{
  "n_layer": 13,
  "d_expert": 64,
  "moe_layers": [1, 2, 3, 4, 5, 6, 7, 8, 9, 10, 11, 12],
  "router_score": "sigmoid",
  "normalize_top_k": true,
  "lr_router": 0.000709,
  "vocab_size": 17024,
  "tie_embeddings": "early",
  "lr": 0.00611,
  "batch_tokens": [32768, 65536, 98304],
  "steps": 5942
}
Below are experts of layer 5 (counted from 0) of a mixture-of-experts language model. Rows are named router (the router's row for the expert), up (a neuron's input weights, with its number), down (a neuron's output weights, with its number) and show model dimensions 0-223. Each number is 200 + 30 x the weight over its row's rms, rounded and kept within 0 to 999.
After each expert's rows: "gets" lists some tokens that make up at least twice as much of what it gets as of all text; "mostly gets" lists some tokens that are sent to it at least half of the time. This comes from a sample of Wikipedia text that the model never trained on. Tokens count by the router's weight.

# expert 85
router,199,173,152,168,206,221,224,229,292,169,191,222,230,215,182,192,204,209,142,228,243,239,218,231,159,217,182,217,191,196,182,170,215,241,206,209,180,182,169,251,188,166,196,183,172,231,153,172,181,204,243,187,219,173,179,201,223,167,171,207,179,213,188,228,238,199,185,226,197,209,157,219,170,233,167,268,187,192,202,214,194,202,182,158,211,132,219,215,224,224,210,195,223,203,194,159,181,199,195,230,190,194,152,219,150,188,205,190,116,230,166,257,164,211,154,222,188,217,194,239,214,238,197,167,206,212,201,186,184,198,177,231,225,230,285,193,220,209,243,154,129,196,230,203,185,243,240,240,209,207,207,192,147,216,202,147,224,209,201,240,213,163,242,209,215,156,187,232,187,207,137,176,187,181,225,217,175,177,200,220,228,260,226,154,197,256,173,184,177,235,180,237,169,181,260,248,179,217,186,187,224,253,195,249,161,196,192,176,236,199,211,134,243,250,171,162,137,213,172,209,185,199,183,222
up0,154,201,175,254,150,221,206,177,161,228,156,240,231,203,204,175,223,261,227,263,178,179,199,177,212,188,201,199,171,191,209,165,238,178,188,215,132,191,150,233,224,171,192,213,162,210,235,189,162,205,225,167,228,133,209,225,203,192,208,190,227,180,151,249,212,185,163,208,240,199,149,231,167,219,246,227,237,201,218,201,241,240,199,178,167,215,219,244,245,167,182,171,176,160,168,173,195,209,159,199,220,240,182,224,143,196,188,160,252,230,236,191,205,214,218,163,144,209,180,195,241,159,205,192,227,276,174,216,193,265,177,204,161,193,193,229,265,228,272,205,231,200,216,186,208,176,185,155,224,233,183,222,181,214,161,183,237,149,196,242,188,176,192,183,202,194,204,241,224,206,196,170,190,223,207,183,222,221,192,213,219,248,231,217,197,219,175,230,193,202,162,233,240,225,195,252,182,204,211,145,218,264,194,244,217,182,187,211,221,166,223,209,240,170,180,224,195,228,195,264,135,146,188,235
down0,160,199,215,170,174,160,190,221,152,195,216,207,227,217,265,240,189,250,209,231,186,185,198,174,201,156,147,200,189,212,231,191,229,187,202,249,176,217,187,264,217,148,258,162,238,224,159,184,238,189,168,207,178,181,164,197,208,172,169,185,177,205,192,241,176,186,215,226,222,178,219,215,174,246,212,183,217,246,160,219,124,220,210,175,223,164,196,204,197,177,207,192,176,214,175,162,201,158,137,206,204,176,213,227,195,214,159,219,222,147,212,200,203,162,243,193,189,170,161,160,140,125,162,203,197,224,180,242,242,265,241,227,165,168,185,156,215,189,228,219,163,176,148,182,269,169,202,186,203,185,231,236,219,177,191,229,237,220,214,207,170,206,192,244,185,97,200,190,145,200,219,186,195,178,215,201,219,194,246,160,208,226,191,161,164,202,213,203,145,206,170,231,157,224,272,216,264,213,219,214,187,163,198,225,209,195,190,214,220,217,227,169,236,217,172,169,227,204,225,189,221,222,171,254
up1,216,173,200,233,171,147,193,239,216,214,212,200,178,219,222,209,213,135,219,189,180,203,221,224,187,130,143,161,213,198,214,193,210,220,217,260,218,291,140,224,157,237,208,255,176,222,194,172,224,195,221,181,232,199,185,197,169,254,167,229,236,220,260,225,215,137,222,225,147,166,143,172,197,202,219,193,177,203,197,219,201,200,218,195,135,202,212,212,179,218,173,195,190,246,202,154,221,238,193,233,184,210,192,201,166,184,168,215,215,245,168,206,164,226,212,212,150,212,197,186,181,180,223,170,198,192,228,187,216,211,186,209,227,162,221,123,189,255,202,133,200,227,206,216,195,176,218,203,163,240,199,146,161,272,195,196,205,199,176,226,187,242,214,162,288,165,192,208,199,238,199,197,203,242,161,212,190,198,169,199,221,227,186,239,244,217,161,207,200,209,197,209,263,185,182,179,200,235,185,221,259,140,158,239,199,181,261,214,191,171,253,205,240,169,220,240,194,200,158,226,221,187,160,221
down1,228,171,208,209,211,258,201,182,175,247,208,155,248,180,163,202,164,180,138,229,204,243,224,178,224,187,234,255,229,170,241,177,150,176,216,177,152,169,222,207,166,179,207,112,149,163,209,199,276,208,172,158,210,266,166,174,241,196,226,141,164,185,212,167,178,208,223,186,186,178,199,156,264,140,152,203,170,260,179,250,211,199,150,211,227,219,228,159,190,166,268,253,225,223,193,215,228,178,155,196,174,197,169,179,221,194,177,196,177,165,193,257,161,176,222,228,171,159,186,188,197,217,185,227,207,194,193,225,198,171,236,156,178,150,238,215,146,199,239,219,217,210,204,177,215,208,163,201,254,210,196,193,194,204,201,182,234,211,214,160,237,165,172,226,184,183,204,197,188,213,206,228,229,212,257,231,170,193,175,215,181,178,185,177,203,206,200,230,145,202,195,184,192,229,244,211,199,184,237,175,191,209,195,183,220,191,269,206,158,201,214,221,149,235,196,204,221,144,153,179,227,173,226,220
gets: ")", " in", "°", "8", " up", "age"
mostly gets: " Royal", " ex", " post", " Bar", " full", " water"

# expert 139
router,201,168,198,165,201,212,197,199,195,136,209,183,196,199,221,126,166,196,140,218,225,191,230,217,217,179,194,208,191,235,166,177,224,207,203,242,207,139,199,262,179,166,249,183,130,196,171,137,212,259,158,207,223,195,211,201,188,206,176,252,214,195,207,224,229,122,175,189,202,163,189,197,245,259,171,233,132,228,214,177,226,150,174,212,217,176,172,196,265,195,241,221,210,216,173,168,193,211,184,225,182,168,211,273,204,183,246,268,190,194,225,191,187,183,179,221,196,213,193,207,217,207,164,152,203,248,218,198,229,231,233,256,190,230,176,218,213,205,225,173,197,137,225,226,163,216,212,180,204,219,232,152,172,171,207,167,173,176,210,180,242,184,188,119,195,201,166,205,207,157,155,171,186,192,193,215,195,241,207,211,207,205,192,177,169,166,236,193,174,220,200,214,178,168,176,236,194,183,230,130,232,236,237,255,176,158,174,183,267,192,164,149,220,152,178,191,177,180,189,177,205,225,194,238
up0,254,176,200,179,275,264,151,166,242,182,248,206,204,205,227,167,208,192,204,184,186,160,227,171,190,211,183,150,188,216,191,166,161,221,149,240,216,196,177,224,225,176,189,201,168,215,198,174,197,208,219,181,222,191,221,187,200,213,151,233,184,195,175,210,233,163,193,226,193,196,196,244,214,216,209,209,197,185,231,130,217,140,194,157,172,174,256,173,189,157,203,195,218,198,205,215,164,261,125,195,197,253,256,194,224,216,184,244,251,224,205,233,211,207,174,192,201,124,191,270,171,200,189,208,190,220,236,228,248,191,220,190,184,234,235,163,190,185,201,165,218,175,215,175,232,194,199,159,177,163,169,161,193,191,224,244,213,228,217,138,222,200,183,188,206,192,208,163,238,223,171,143,150,138,178,179,240,212,196,156,119,199,213,191,182,151,266,193,178,195,213,177,237,237,190,160,223,227,181,210,242,216,217,196,215,197,209,239,243,200,200,138,170,149,254,236,209,191,178,185,192,213,172,245
down0,237,190,189,186,226,210,181,219,179,143,198,187,179,135,205,232,171,190,138,218,188,229,163,139,190,162,115,188,178,179,170,215,233,195,157,247,243,205,183,230,177,221,216,204,189,136,137,229,192,241,239,220,200,206,175,239,206,195,168,143,187,236,224,190,247,172,209,191,234,197,170,211,179,203,223,233,216,206,188,156,250,194,210,252,213,170,191,181,201,233,160,222,177,225,255,220,253,224,199,226,148,185,196,149,165,210,268,167,238,237,239,159,203,232,206,187,158,237,209,216,175,223,228,175,143,200,197,148,205,249,219,182,251,216,173,222,192,183,203,200,232,178,158,206,190,213,202,163,170,185,237,175,202,255,202,224,247,188,189,178,186,185,232,133,193,163,211,200,211,188,182,177,202,188,251,194,225,184,195,215,208,182,191,244,165,188,210,190,224,193,180,128,187,193,215,205,230,191,233,162,203,135,214,200,169,209,214,170,222,204,175,228,122,177,175,214,189,179,199,261,203,144,259,198
up1,154,256,234,162,204,270,218,190,169,234,195,204,232,206,221,220,177,217,142,149,201,202,191,187,222,235,164,197,210,243,161,180,231,202,199,187,173,189,179,184,168,244,219,225,201,235,214,197,199,179,232,179,253,188,198,223,198,221,233,204,208,204,238,220,219,245,164,197,170,199,274,210,151,233,180,226,147,198,219,228,166,200,239,224,271,230,207,198,202,211,183,172,203,205,266,229,237,260,202,165,143,202,121,145,192,164,228,163,174,203,191,170,174,181,136,149,155,210,224,231,164,206,182,234,199,168,205,174,205,180,149,207,282,199,165,204,197,174,133,165,203,168,187,189,217,263,205,276,178,201,167,229,171,277,232,167,197,219,201,179,195,206,209,206,187,199,171,230,212,204,242,177,195,218,182,231,152,192,171,198,221,207,182,190,194,222,214,211,200,260,182,201,228,201,222,217,240,242,214,170,196,149,205,150,231,195,218,158,201,201,168,213,203,234,197,178,192,221,237,152,178,239,207,201
down1,237,212,245,176,163,148,173,176,210,206,216,182,190,171,195,259,222,176,218,231,192,157,241,227,231,168,205,252,211,187,162,193,219,229,213,221,218,157,177,178,181,250,243,236,208,186,193,244,177,162,236,225,178,238,255,177,173,265,147,203,143,255,224,205,208,195,264,173,246,228,179,211,176,198,156,248,216,262,185,184,184,171,262,203,206,278,205,198,169,193,285,205,200,196,179,214,189,198,215,238,242,199,178,219,164,236,200,172,177,262,161,235,212,234,221,207,177,225,181,204,197,179,171,143,216,230,178,137,154,196,222,163,240,227,135,240,207,177,220,178,194,165,169,152,196,255,204,193,215,212,162,188,209,215,177,228,162,144,199,210,222,186,167,160,183,190,181,204,183,174,226,194,191,178,214,217,200,173,232,213,194,243,221,172,180,248,226,210,160,228,230,192,206,195,177,198,187,180,144,189,192,195,162,203,202,179,231,270,217,207,193,196,249,184,203,237,231,239,226,219,168,206,212,170
gets: " ", " (", " $", "$", "   ", " approximately"
mostly gets: " $", " ", " approximately", " £", "   ", "$"

# expert 100
router,160,173,190,178,210,201,177,211,182,176,171,192,232,196,229,209,136,182,187,234,265,235,254,203,192,254,197,185,236,183,203,242,190,197,191,223,242,153,192,198,177,163,205,222,177,217,166,207,177,210,179,214,211,186,212,230,199,221,236,211,190,221,176,276,198,152,219,224,145,205,229,237,219,221,182,246,191,191,202,188,153,169,198,168,168,215,189,216,227,245,231,210,202,205,179,188,153,129,128,213,191,202,183,246,256,248,180,202,193,142,208,237,164,233,247,171,230,178,218,208,221,209,160,185,227,201,152,117,216,167,193,211,168,251,198,215,222,179,189,167,180,166,252,156,162,210,203,189,176,239,201,142,211,204,199,186,234,212,232,176,230,234,196,211,166,191,162,175,143,158,181,145,237,173,191,237,201,164,218,260,193,210,231,138,193,253,237,236,222,242,219,171,182,223,204,233,170,250,197,174,212,221,216,212,165,169,171,190,225,227,168,182,261,217,161,148,193,192,249,184,207,205,182,230
up0,166,157,198,230,223,200,224,198,216,231,199,185,200,195,185,227,157,198,174,254,201,191,233,217,138,235,204,175,267,232,205,232,210,157,151,237,230,209,224,197,181,199,200,197,219,136,188,203,221,223,197,198,205,165,185,207,241,244,162,221,176,212,169,172,174,197,182,267,194,203,222,213,196,223,163,228,154,213,232,148,212,206,226,146,183,239,204,144,166,190,261,190,279,173,245,172,223,178,153,197,122,227,229,223,196,186,190,214,222,166,255,159,223,211,223,205,204,184,173,215,192,206,197,217,220,184,218,204,223,166,171,207,240,177,166,175,171,139,207,201,204,185,184,193,175,199,172,228,202,236,206,176,212,144,183,216,251,202,239,260,130,228,204,215,200,252,208,202,249,175,179,137,204,208,205,174,213,198,211,186,174,204,273,181,169,218,163,194,241,245,178,211,134,262,141,220,175,252,159,199,202,160,212,222,159,232,158,220,243,220,235,179,197,194,147,228,169,207,212,198,212,215,183,208
down0,203,154,196,160,210,180,200,247,216,188,233,149,236,249,168,220,229,155,158,188,211,227,210,231,225,205,205,182,208,199,214,136,209,223,244,211,199,171,233,225,209,224,242,207,220,209,218,178,201,230,179,212,191,198,132,207,251,181,240,214,222,246,172,163,204,179,164,225,128,198,213,185,202,179,171,226,188,175,245,213,192,186,239,248,155,207,201,151,232,226,132,172,237,211,141,222,192,192,265,198,117,252,171,210,207,222,216,187,162,241,205,197,218,192,195,197,226,220,203,218,193,186,135,165,183,200,177,215,197,163,222,210,156,260,234,219,182,183,238,224,211,202,220,213,183,200,193,187,189,268,221,191,186,178,222,141,184,176,206,173,153,228,170,172,184,225,210,150,163,180,197,296,197,212,208,164,140,208,181,189,200,177,201,163,201,168,184,192,235,233,142,172,246,180,165,230,197,125,183,215,222,185,217,262,226,189,168,227,208,204,219,255,161,217,208,171,188,187,187,184,148,209,218,189
up1,202,212,196,234,191,246,205,185,203,213,274,216,254,225,255,189,175,196,226,194,193,264,230,243,167,230,199,173,166,166,217,211,130,205,207,235,182,174,231,155,235,201,196,209,216,206,186,162,206,167,191,171,211,192,194,215,161,174,194,208,163,203,152,231,230,172,272,247,206,165,203,186,171,210,120,194,219,191,165,199,181,184,192,195,195,195,190,219,200,197,188,197,273,248,176,208,209,200,167,177,248,166,238,220,199,224,159,165,126,164,173,166,169,215,235,232,251,244,186,210,155,194,133,185,182,234,188,171,206,161,206,232,248,193,200,220,272,253,206,258,225,194,245,218,222,194,192,172,246,212,219,156,217,193,197,209,243,220,195,209,216,171,231,278,207,155,243,191,197,176,186,190,240,216,199,188,247,217,228,183,196,159,239,165,166,211,205,203,171,213,212,168,197,192,222,249,221,197,192,204,219,163,186,208,139,156,148,176,257,207,231,172,233,217,190,150,199,208,195,221,188,181,193,255
down1,161,179,188,148,179,142,232,204,161,208,191,219,230,232,229,200,169,203,218,170,186,264,220,198,168,207,201,238,172,220,218,287,180,224,183,249,195,170,245,197,160,216,184,203,228,169,190,197,264,191,172,245,179,262,231,195,248,199,187,179,101,198,250,211,189,204,217,221,166,195,136,205,167,200,167,201,187,184,156,193,164,188,166,185,193,173,169,245,182,201,221,214,192,164,236,215,212,244,237,232,145,185,173,206,207,193,149,141,225,229,206,216,208,210,234,232,194,157,187,162,203,248,195,171,221,159,195,151,200,203,188,203,230,220,238,184,228,212,186,214,168,171,188,166,210,218,134,185,174,177,169,162,153,174,178,181,217,206,219,172,188,238,233,252,198,169,111,186,230,205,217,169,216,207,202,187,211,211,251,189,213,220,170,169,221,191,276,213,216,195,202,185,197,149,180,194,145,200,230,229,143,193,206,205,192,209,189,174,132,178,231,194,226,238,171,193,171,184,263,213,180,205,241,190
gets: " P", " F", " S", " T", " B", "S"
mostly gets: " F", " P", " U", " Sp", " Ad", "Ch"

# expert 8
router,166,168,158,195,216,195,173,189,253,186,198,186,213,174,207,161,222,142,231,264,196,209,178,203,138,206,167,182,137,253,239,206,219,227,240,186,159,211,187,200,185,169,191,213,165,226,181,192,251,237,212,256,169,197,216,226,233,210,213,228,221,172,155,210,224,189,198,177,167,193,173,245,208,176,232,217,256,246,171,227,235,202,159,186,213,201,194,183,226,236,219,210,219,174,141,170,157,201,195,173,253,211,185,193,218,190,233,226,215,244,203,212,186,202,132,170,180,232,165,243,218,200,233,172,232,207,181,125,181,195,296,225,196,239,232,204,225,199,218,135,147,204,204,210,166,251,214,208,193,204,174,208,182,126,196,144,206,137,172,162,177,182,202,221,186,178,219,158,165,185,161,185,198,229,223,219,141,170,179,201,248,232,242,160,150,197,230,169,207,174,201,181,168,222,187,258,179,219,227,147,224,240,260,237,196,174,177,178,222,201,211,207,231,205,171,207,191,217,199,214,197,208,189,219
up0,210,195,194,171,206,202,252,224,200,134,167,198,213,231,197,200,227,144,199,268,193,220,220,188,137,184,171,206,161,228,179,208,201,202,255,144,155,177,202,196,201,167,162,145,138,283,204,144,230,201,245,227,220,165,176,178,194,172,183,236,208,168,189,246,180,231,184,228,246,172,219,154,196,211,180,175,241,218,184,230,164,208,187,248,197,208,179,202,181,204,227,242,263,111,206,194,204,184,196,188,209,206,241,185,192,198,202,246,201,236,238,248,226,199,197,142,264,199,238,201,231,213,181,166,189,230,194,187,195,216,226,197,215,230,236,239,147,202,146,159,198,174,200,217,155,200,240,175,178,191,198,183,185,208,175,234,219,166,200,234,209,194,208,182,159,142,205,197,262,180,191,227,257,229,253,213,159,174,175,203,212,236,189,173,159,169,216,177,200,148,194,232,163,200,198,215,156,209,173,200,228,223,219,204,221,231,155,255,234,220,221,208,256,216,207,232,194,228,142,195,200,153,199,192
down0,244,221,199,175,187,187,236,146,256,213,234,193,142,232,222,170,188,198,226,160,243,194,171,241,217,208,228,210,169,152,234,156,157,201,228,153,212,195,180,203,205,198,203,192,210,198,173,242,246,236,206,222,161,210,253,162,227,227,177,199,168,166,257,160,187,232,186,215,217,228,168,207,203,168,175,212,196,213,203,208,175,199,142,204,179,209,237,149,212,148,168,147,213,185,284,212,232,221,231,218,204,222,192,203,197,199,172,253,189,206,211,199,215,217,181,184,204,241,186,165,214,217,218,168,172,199,238,194,206,265,240,173,147,183,227,236,240,226,189,245,207,188,159,209,182,189,252,192,221,212,167,151,212,187,218,156,182,152,196,218,187,143,246,232,223,216,243,242,203,215,211,170,213,191,168,152,184,178,183,213,217,116,196,172,208,224,203,201,206,184,183,216,181,228,211,219,235,199,116,136,191,257,216,246,209,248,228,209,182,214,203,195,197,214,233,163,180,207,214,277,153,232,217,135
up1,200,197,157,312,213,274,174,235,184,209,225,209,238,209,246,223,223,227,213,180,180,177,214,195,156,207,230,168,194,219,170,201,193,257,173,162,174,154,231,130,198,247,225,257,177,164,190,239,169,188,225,208,209,199,160,159,176,217,217,181,190,228,181,182,193,176,206,246,195,179,220,145,191,242,148,215,196,221,179,233,196,208,214,250,222,192,206,171,255,215,155,274,287,176,136,181,234,163,177,173,186,185,144,186,229,158,191,267,150,238,142,231,215,154,226,203,211,222,232,223,237,221,215,214,202,162,231,197,185,186,220,198,198,176,245,197,232,200,174,166,179,216,266,186,196,231,218,178,221,203,222,199,216,206,218,170,224,227,178,193,184,252,237,210,153,208,215,164,203,200,175,187,214,218,227,202,208,204,199,164,163,216,203,220,134,242,224,221,185,221,222,178,249,181,222,157,224,198,206,198,173,171,183,229,201,215,233,227,220,235,184,195,225,177,209,240,187,214,237,155,233,195,205,211
down1,173,161,175,187,242,200,170,169,230,228,219,264,210,168,214,199,193,215,153,183,177,216,215,221,230,148,172,159,232,225,199,228,205,168,151,192,186,182,224,184,192,200,215,161,236,190,220,180,179,180,238,184,169,253,136,229,196,226,256,201,187,228,142,186,200,180,265,189,257,188,181,147,188,159,199,225,247,177,230,209,199,257,229,130,203,151,221,233,248,199,200,224,185,152,171,222,225,155,189,217,165,184,181,184,137,182,198,232,219,208,117,159,199,218,228,160,172,191,203,185,185,233,199,175,236,187,181,194,218,233,171,162,165,236,242,207,209,232,214,145,203,189,210,172,197,241,177,185,197,191,214,260,226,225,246,216,238,198,186,188,244,213,208,201,238,227,207,194,166,186,171,183,224,184,177,194,201,250,215,207,167,142,203,185,199,205,197,231,214,216,231,234,182,189,271,183,241,165,160,209,226,235,191,175,206,191,234,208,239,168,177,230,250,231,182,205,175,291,252,177,201,210,225,149
gets: " (", " in", " In", " on", "\"", " \""
mostly gets: " (", " In", " out", " in", "(", "In"

# expert 16
router,153,190,204,156,249,199,167,184,213,194,264,192,216,191,235,211,239,175,239,223,187,246,193,169,177,210,168,222,212,211,199,105,242,216,221,225,196,176,206,209,189,174,210,169,180,201,186,187,235,230,182,222,225,190,215,207,170,153,178,233,218,151,136,224,195,175,253,202,178,206,205,198,196,233,199,196,165,277,174,204,149,178,215,231,289,182,227,215,241,225,215,172,208,160,216,152,185,208,179,213,215,130,171,205,171,177,227,168,209,184,215,235,194,251,218,189,206,211,200,187,220,236,150,158,205,200,224,180,207,223,189,187,206,230,201,173,200,171,241,203,172,227,238,262,216,235,208,254,199,208,229,211,195,237,174,187,234,155,168,198,220,200,133,152,243,179,221,221,205,253,122,133,186,204,192,193,196,213,140,239,212,221,204,191,171,202,203,141,192,247,205,194,172,217,215,211,217,258,214,162,243,151,236,193,176,205,218,182,181,239,173,186,204,204,234,195,245,176,166,150,213,239,140,221
up0,197,207,206,205,189,228,208,253,160,191,186,230,198,253,162,174,181,269,226,219,156,219,177,203,262,202,200,235,214,179,206,183,202,251,164,165,203,231,168,135,176,189,218,156,214,202,158,267,203,222,209,220,234,192,185,208,209,218,192,177,203,213,171,229,222,187,206,128,180,182,186,200,164,153,238,274,228,233,170,283,218,159,145,222,247,137,170,194,229,230,167,155,151,195,200,140,233,241,187,191,230,182,198,209,225,243,193,172,239,174,183,181,154,224,226,183,203,257,217,195,200,202,201,193,178,203,225,220,211,246,220,161,199,184,184,218,211,187,224,193,214,292,218,206,182,213,202,230,245,196,181,183,219,240,242,251,178,211,180,192,220,201,138,147,195,163,194,214,271,302,209,164,183,214,161,179,214,219,219,187,206,177,224,180,195,196,175,185,167,183,175,157,160,238,195,193,186,228,182,166,182,166,178,201,200,208,209,199,249,177,210,205,232,221,198,190,220,185,212,202,145,207,179,226
down0,223,151,174,225,183,176,243,197,158,173,195,203,218,178,223,235,199,161,291,210,216,205,245,218,188,183,208,185,144,198,214,218,163,207,227,244,159,203,193,191,205,163,207,172,199,277,208,210,158,197,219,210,246,222,192,199,181,250,188,204,178,145,131,162,240,255,187,214,192,190,214,194,170,247,228,202,128,164,222,171,238,209,154,230,209,207,195,241,185,192,216,224,252,245,171,189,173,182,230,153,153,208,214,204,179,168,242,185,191,161,206,232,197,174,248,162,182,219,174,196,200,241,160,157,207,170,156,219,235,217,180,187,181,167,229,215,202,188,239,167,173,178,220,206,207,146,209,239,125,198,187,165,205,207,175,137,163,163,208,221,173,208,248,203,206,228,243,165,218,205,171,177,195,119,161,197,224,162,223,242,238,236,184,232,177,210,211,269,221,200,208,186,175,159,194,201,223,174,188,178,193,214,203,195,157,171,209,228,191,172,193,161,164,190,218,185,217,279,223,241,230,196,179,169
up1,228,207,233,234,149,192,205,208,194,237,171,223,213,167,185,227,209,210,190,239,193,243,203,107,219,199,238,243,124,207,217,188,220,168,260,229,249,187,222,149,303,212,204,191,195,178,137,218,201,191,207,246,206,197,264,189,201,170,174,206,153,195,174,179,202,209,239,279,226,212,215,164,177,176,185,191,137,250,223,225,187,181,201,209,234,215,195,198,202,229,158,191,213,199,256,179,196,212,178,211,204,223,262,267,185,190,172,205,205,205,193,196,191,200,152,203,215,231,153,236,175,174,163,177,213,241,209,218,177,219,233,198,235,245,171,193,200,193,226,246,165,194,196,203,252,192,179,188,257,208,215,231,167,209,205,190,214,231,194,162,173,182,186,196,237,202,195,216,192,201,191,203,179,146,191,205,171,186,200,173,203,226,278,189,207,216,178,135,241,241,193,200,207,134,190,227,232,176,186,129,238,207,220,176,160,258,199,210,136,185,236,211,219,215,227,258,185,230,198,173,206,202,165,190
down1,206,218,191,178,185,176,210,197,231,204,239,207,218,206,265,140,143,164,222,198,272,210,205,241,208,217,200,226,194,161,245,199,166,174,172,139,218,210,210,182,204,158,185,152,195,231,187,212,151,207,194,205,228,256,167,134,182,174,218,166,253,221,204,213,173,216,164,135,202,172,184,203,242,225,168,157,184,205,231,265,175,188,214,172,187,241,188,147,218,177,198,131,223,134,238,169,191,189,157,262,180,212,203,219,173,214,185,182,243,225,195,255,177,183,179,218,185,213,225,160,215,177,160,215,212,180,187,203,205,209,183,182,191,194,221,174,241,209,135,181,234,155,238,266,217,212,224,157,192,217,264,230,152,245,203,184,114,156,230,213,207,194,170,209,214,211,182,226,199,190,259,182,224,231,211,222,156,195,173,246,218,183,157,163,190,218,199,181,197,175,175,173,209,219,245,177,185,214,189,206,165,200,133,187,229,186,238,193,177,223,193,184,241,239,188,211,214,231,197,197,177,231,237,156
gets: ",", "),", " (", " p", " c", " s"
mostly gets: " r", " pro", " non", " en", " inter", " dis"

# expert 124
router,187,186,195,174,195,201,165,197,200,196,293,209,204,227,231,165,249,189,222,222,254,243,216,177,211,185,211,220,187,229,236,183,231,181,181,219,182,202,176,245,195,180,199,161,151,205,190,208,221,259,167,185,217,214,178,246,199,197,171,210,157,195,162,211,198,206,184,210,142,128,210,226,254,175,183,206,215,194,190,188,140,196,228,223,247,214,238,179,189,211,218,191,186,143,220,180,184,225,185,225,121,188,194,232,195,172,241,193,193,250,211,239,186,222,213,184,236,230,213,160,250,227,205,205,201,252,235,160,255,209,186,208,175,238,183,158,174,138,191,149,174,176,242,243,165,215,224,261,204,210,209,153,184,187,173,190,229,140,200,194,212,180,156,166,217,171,233,173,172,243,157,152,184,216,222,234,214,187,157,232,217,270,191,180,156,195,211,207,214,187,269,161,192,246,203,224,197,242,243,179,247,188,253,193,191,207,168,191,281,237,163,229,204,201,184,175,192,200,217,180,227,203,158,192
up0,171,198,185,213,206,185,221,192,159,185,261,207,217,194,192,221,229,186,203,182,191,197,202,181,144,175,208,242,194,203,167,161,223,177,201,182,187,192,222,231,254,191,193,200,207,210,199,202,232,178,191,171,223,211,237,203,186,207,222,179,197,193,202,187,200,198,176,172,176,181,243,202,224,241,163,193,187,264,163,198,211,180,255,219,238,208,203,191,200,134,196,203,214,199,181,149,124,165,211,176,211,224,221,226,252,230,159,215,218,93,137,158,144,253,174,196,157,211,221,182,220,251,198,160,188,242,223,251,197,241,208,194,173,173,195,180,154,164,182,226,190,233,201,187,208,206,216,193,209,181,127,233,252,229,258,228,242,221,267,213,188,226,183,209,179,238,206,221,149,214,215,250,177,189,238,272,155,190,206,187,228,175,191,172,232,216,200,256,197,158,221,201,193,183,190,227,199,183,165,218,177,225,205,267,181,201,163,157,211,244,194,249,202,242,190,139,159,235,250,227,223,197,128,186
down0,213,211,229,207,191,210,240,199,257,240,208,229,187,203,180,219,212,210,229,238,213,218,183,181,221,217,227,188,206,225,200,234,169,193,182,200,174,251,188,215,156,156,171,213,179,193,178,217,253,136,191,217,232,243,203,211,202,159,189,157,190,161,182,201,189,202,208,202,158,232,184,141,251,180,158,179,206,151,245,193,160,232,199,200,209,216,191,193,184,242,183,247,167,199,206,213,229,208,159,181,200,222,272,231,193,207,213,185,198,204,200,202,189,240,249,164,169,174,183,221,241,170,179,251,155,238,169,219,126,223,195,213,138,176,179,154,230,221,137,219,226,216,166,208,172,242,197,183,195,207,186,175,235,262,196,173,171,202,211,227,189,200,205,162,220,165,166,272,205,184,178,241,184,214,205,196,222,248,233,158,173,274,190,189,185,205,173,216,231,176,143,235,250,215,195,184,259,229,240,126,202,176,206,227,173,205,169,169,146,198,162,190,119,268,228,229,204,213,156,208,234,212,176,174
up1,227,191,174,207,171,194,245,180,168,188,239,220,223,197,198,152,211,199,190,170,205,232,141,240,179,255,200,228,185,241,129,219,221,176,184,153,162,252,211,210,196,227,177,174,134,183,184,196,196,211,167,219,257,156,131,241,189,204,176,176,192,215,153,150,136,243,202,163,225,166,171,183,216,186,194,202,252,215,150,216,186,173,201,183,214,189,177,181,220,195,222,206,210,260,203,208,176,194,187,213,210,231,174,215,171,215,202,203,186,217,165,247,228,139,242,180,170,172,212,165,200,167,162,166,151,207,218,234,207,239,198,175,193,220,250,162,244,219,154,192,170,210,250,205,157,250,209,199,174,185,202,184,166,156,165,210,235,251,222,177,234,174,210,183,245,188,111,163,172,201,267,192,205,236,239,188,226,174,176,148,207,228,177,159,172,215,213,163,164,166,229,186,240,172,184,169,156,171,182,211,247,189,172,207,159,181,215,209,190,181,173,197,192,217,225,200,182,230,245,228,272,196,194,207
down1,214,211,225,215,179,220,188,231,234,220,203,185,157,195,281,164,223,252,193,219,180,231,207,203,193,159,182,228,189,274,177,228,203,220,227,238,276,187,206,222,191,163,190,214,141,167,141,239,220,197,221,162,189,200,144,188,246,198,193,172,160,189,188,164,215,219,176,161,198,204,144,214,231,234,211,219,208,222,222,185,201,191,174,234,182,209,203,292,189,196,143,182,226,154,153,170,191,250,207,175,221,192,230,217,232,206,229,158,220,150,196,182,164,150,166,174,191,205,218,219,259,173,180,147,154,149,229,211,210,201,205,187,183,169,190,240,208,180,257,237,220,163,158,232,229,120,194,180,216,144,200,182,214,222,170,178,157,169,238,183,153,227,152,242,263,198,222,180,214,256,219,180,207,230,222,187,191,168,159,188,222,178,243,189,206,187,206,219,171,181,151,182,192,214,220,225,127,217,236,195,195,193,210,192,208,220,191,171,258,216,233,166,186,184,172,206,197,199,225,212,219,186,176,176
gets: ",", " (", "),", "\",", " was", " between"
mostly gets: "),", ",", "\",", " including", "',", ",\""